config = dict(
    lr_router=0.000517,
    n_head=5,
    rope_base=10000.0,
    rope_fraction=1.0,
    parallel_block=False,
    init_std_down=0.0,
    beta2=0.95,
    final_lr_fraction=0.02,
    dataset='wikipedia_en',
)
Below are experts of layer 6 (counted from 0) of a mixture-of-experts language model. Rows are named router (the router's row for the expert), gate (a neuron's input weights, with its number), up (a neuron's input weights, with its number), down (a neuron's output weights, with its number) and show model dimensions 160-199. Each number is 50 + 12 x the weight over its row's rms, rounded and kept within 0 to 99.
Before each expert's rows: a language model's description of what the expert responds to; "comes before" lists some tokens at least twice as common just after its tokens as in all text. This comes from a sample of Wikipedia text that the model never trained on. Tokens count by the router's weight.

# expert 3
Structural punctuation. Table pipes, line breaks, list dashes, section == marks, brackets and hyphens before capitals, as in infoboxes, tables and headings.
comes before: "\n", "1", "2", "\n\n", "-", "- "
router:79 37 59 34 47 38 37 49 60 43 53 59 33 55 51 58 41 43 39 33 56 33 52 65 49 60 35 44 49 47 53 73 49 53 50 63 46 48 63 56
gate0:53 43 80 54 53 36 43 37 69 52 43 45 61 31 58 45 57 46 39 65 53 65 65 52 47 39 51 66 55 34 47 44 24 53 52 60 52 52 50 53
up0:38 49 53 63 33 36 46 54 48 45 57 41 51 64 41 36 54 55 57 39 59 43 47 65 33 44 69 48 40 75 44 55 62 47 27 45 53 45 39 61
down0:66 52 37 44 44 59 37 40 52 28 54 65 38 35 49 50 58 44 44 66 53 38 44 40 35 41 28 53 34 54 40 35 40 51 33 54 27 55 49 56
gate1:58 55 55 76 53 65 39 57 56 74 42 51 55 52 65 55 53 38 55 63 44 62 37 15 59 62 33 44 34 63 64 58 60 37 58 39 55 32 60 40
up1:56 38 52 34 65 50 62 34 62 49 54 66 53 64 39 50 48 48 60 73 51 86 46 32 56 46 47 86 44 38 47 52 25 44 75 73 45 38 59 47
down1:68 20 54 55 45 64 51 49 49 56 43 39 36 49 42 54 43 49 68 38 45 61 66 48 56 69 40 81 80 50 53 56 57 44 43 43 58 28 51 52
gate2:59 45 60 84 61 64 57 39 60 50 43 57 53 46 53 69 32 62 57 57 37 45 51 45 41 44 35 66 49 66 39 60 37 74 67 33 47 71 69 27
up2:55 47 54 52 37 47 56 60 68 67 45 32 46 54 52 56 46 32 40 44 50 42 59 44 42 63 53 54 62 48 43 32 53 52 46 53 45 54 57 53
down2:52 47 44 45 59 33 58 38 39 44 54 51 53 51 49 31 57 51 31 41 52 31 44 63 74 64 37 63 28 42 69 70 34 50 58 61 48 47 32 46
gate3:46 55 70 42 50 60 45 41 62 52 25 42 53 49 38 29 52 46 64 59 44 46 54 63 41 55 39 46 72 40 39 40 65 72 66 52 68 52 62 25
up3:60 57 46 42 33 49 68 57 57 51 43 51 55 60 56 66 73 44 42 53 47 46 63 74 59 48 67 55 61 55 70 35 53 64 54 59 61 70 58 57
down3:47 71 55 43 51 29 54 45 42 54 37 48 65 48 68 56 55 54 40 44 49 55 35 53 43 64 45 53 51 62 43 39 48 51 31 50 45 52 70 42
gate4:47 51 41 42 50 58 57 39 53 62 33 40 49 52 57 47 55 56 70 25 58 40 46 50 47 74 58 45 34 46 39 52 43 57 63 52 60 63 67 37
up4:29 36 61 50 46 26 55 53 57 56 55 63 65 39 43 56 39 66 57 71 54 54 40 35 55 60 47 36 57 44 29 57 39 63 52 66 49 05 31 39
down4:50 54 51 37 50 53 61 59 50 41 42 39 62 39 31 69 60 32 56 53 38 61 41 22 34 60 48 57 57 61 57 55 67 55 56 57 66 33 82 55
gate5:65 65 50 41 70 39 36 41 40 50 49 61 34 48 76 39 65 52 38 67 44 41 46 56 33 51 78 29 59 50 42 43 44 63 33 40 38 54 43 54
up5:47 56 47 68 29 36 42 41 63 38 54 38 68 43 54 55 32 38 32 59 60 55 56 50 36 39 44 36 39 49 70 51 52 67 55 65 44 49 44 54
down5:45 52 47 51 47 67 54 55 47 54 42 51 50 50 39 50 52 55 80 56 50 50 52 47 62 49 54 67 51 52 49 46 51 51 53 46 55 47 58 47
gate6:38 53 55 40 52 65 53 49 66 59 39 54 25 30 48 49 64 50 49 69 49 25 55 75 41 53 50 44 48 46 55 50 47 61 59 59 60 47 59 54
up6:31 54 50 44 56 52 36 68 58 49 45 60 42 62 56 35 48 32 57 56 62 58 36 50 44 66 39 33 44 54 45 36 56 68 50 50 45 49 59 54
down6:74 42 36 44 49 73 61 51 43 61 56 40 13 68 44 39 52 43 47 53 56 49 53 58 60 66 55 60 41 29 41 59 58 53 49 39 38 63 61 44
gate7:50 51 33 47 47 74 32 43 53 37 65 55 64 53 48 52 63 67 41 51 72 42 57 30 71 51 47 57 54 42 57 50 57 55 48 44 51 63 42 41
up7:35 54 53 63 46 53 64 37 41 69 41 60 71 35 42 33 61 62 43 61 57 69 68 33 50 50 56 53 54 40 62 54 53 51 54 43 48 58 62 45
down7:34 44 46 32 35 45 44 64 48 57 55 48 65 61 42 52 40 62 48 43 53 58 46 50 66 78 46 50 46 52 65 62 62 42 57 38 44 61 32 43
gate8:50 68 52 53 42 51 53 33 56 72 65 49 55 31 40 38 41 57 43 63 35 43 58 32 43 42 46 47 46 61 49 49 48 64 71 39 51 59 33 69
up8:65 55 22 52 43 57 48 49 30 51 56 61 32 54 53 57 63 40 38 43 56 47 52 36 57 43 65 43 51 47 57 49 31 45 58 51 30 46 27 47
down8:73 59 41 62 43 63 54 50 60 46 28 62 56 59 53 44 56 59 53 36 47 65 56 55 64 79 58 70 48 37 68 19 60 43 47 40 39 60 44 43
gate9:67 58 55 41 59 51 66 44 45 53 46 28 41 65 76 60 58 44 57 50 36 52 53 57 63 30 64 74 59 43 56 62 45 62 54 26 42 30 34 70
up9:61 47 53 25 50 27 44 48 47 57 29 46 60 69 81 74 53 30 57 53 77 64 41 57 67 45 56 46 48 45 79 47 50 57 63 61 62 53 60 56
down9:39 57 57 39 48 32 57 59 45 37 51 17 40 59 51 30 56 35 47 40 53 34 57 43 48 69 60 53 83 34 46 49 61 50 36 49 43 34 49 53
gate10:48 50 66 51 37 40 43 25 63 35 65 69 60 53 44 45 54 68 72 45 46 63 61 62 64 35 58 47 55 42 51 37 64 45 66 22 58 56 55 43
up10:49 50 52 57 40 62 38 44 57 51 60 33 42 64 58 33 58 52 51 49 69 27 35 61 65 22 67 38 42 49 51 34 31 41 30 56 61 40 54 58
down10:42 51 67 44 46 41 61 74 37 47 46 55 56 63 30 47 55 38 52 33 34 39 50 57 58 42 59 54 48 36 45 29 53 47 44 54 39 67 40 42
gate11:61 53 31 60 40 49 49 67 68 63 41 51 29 44 53 60 60 67 45 57 28 43 59 73 67 37 46 63 66 57 50 56 47 35 45 51 67 42 46 37
up11:52 45 42 48 54 37 52 63 47 40 50 48 72 54 70 68 49 71 27 35 76 60 27 46 48 48 49 27 32 70 44 54 60 67 56 62 43 25 38 30
down11:41 15 55 57 57 45 41 37 60 36 61 69 56 68 44 69 58 68 32 44 56 70 76 56 40 63 60 64 43 64 58 75 53 61 46 40 65 31 43 55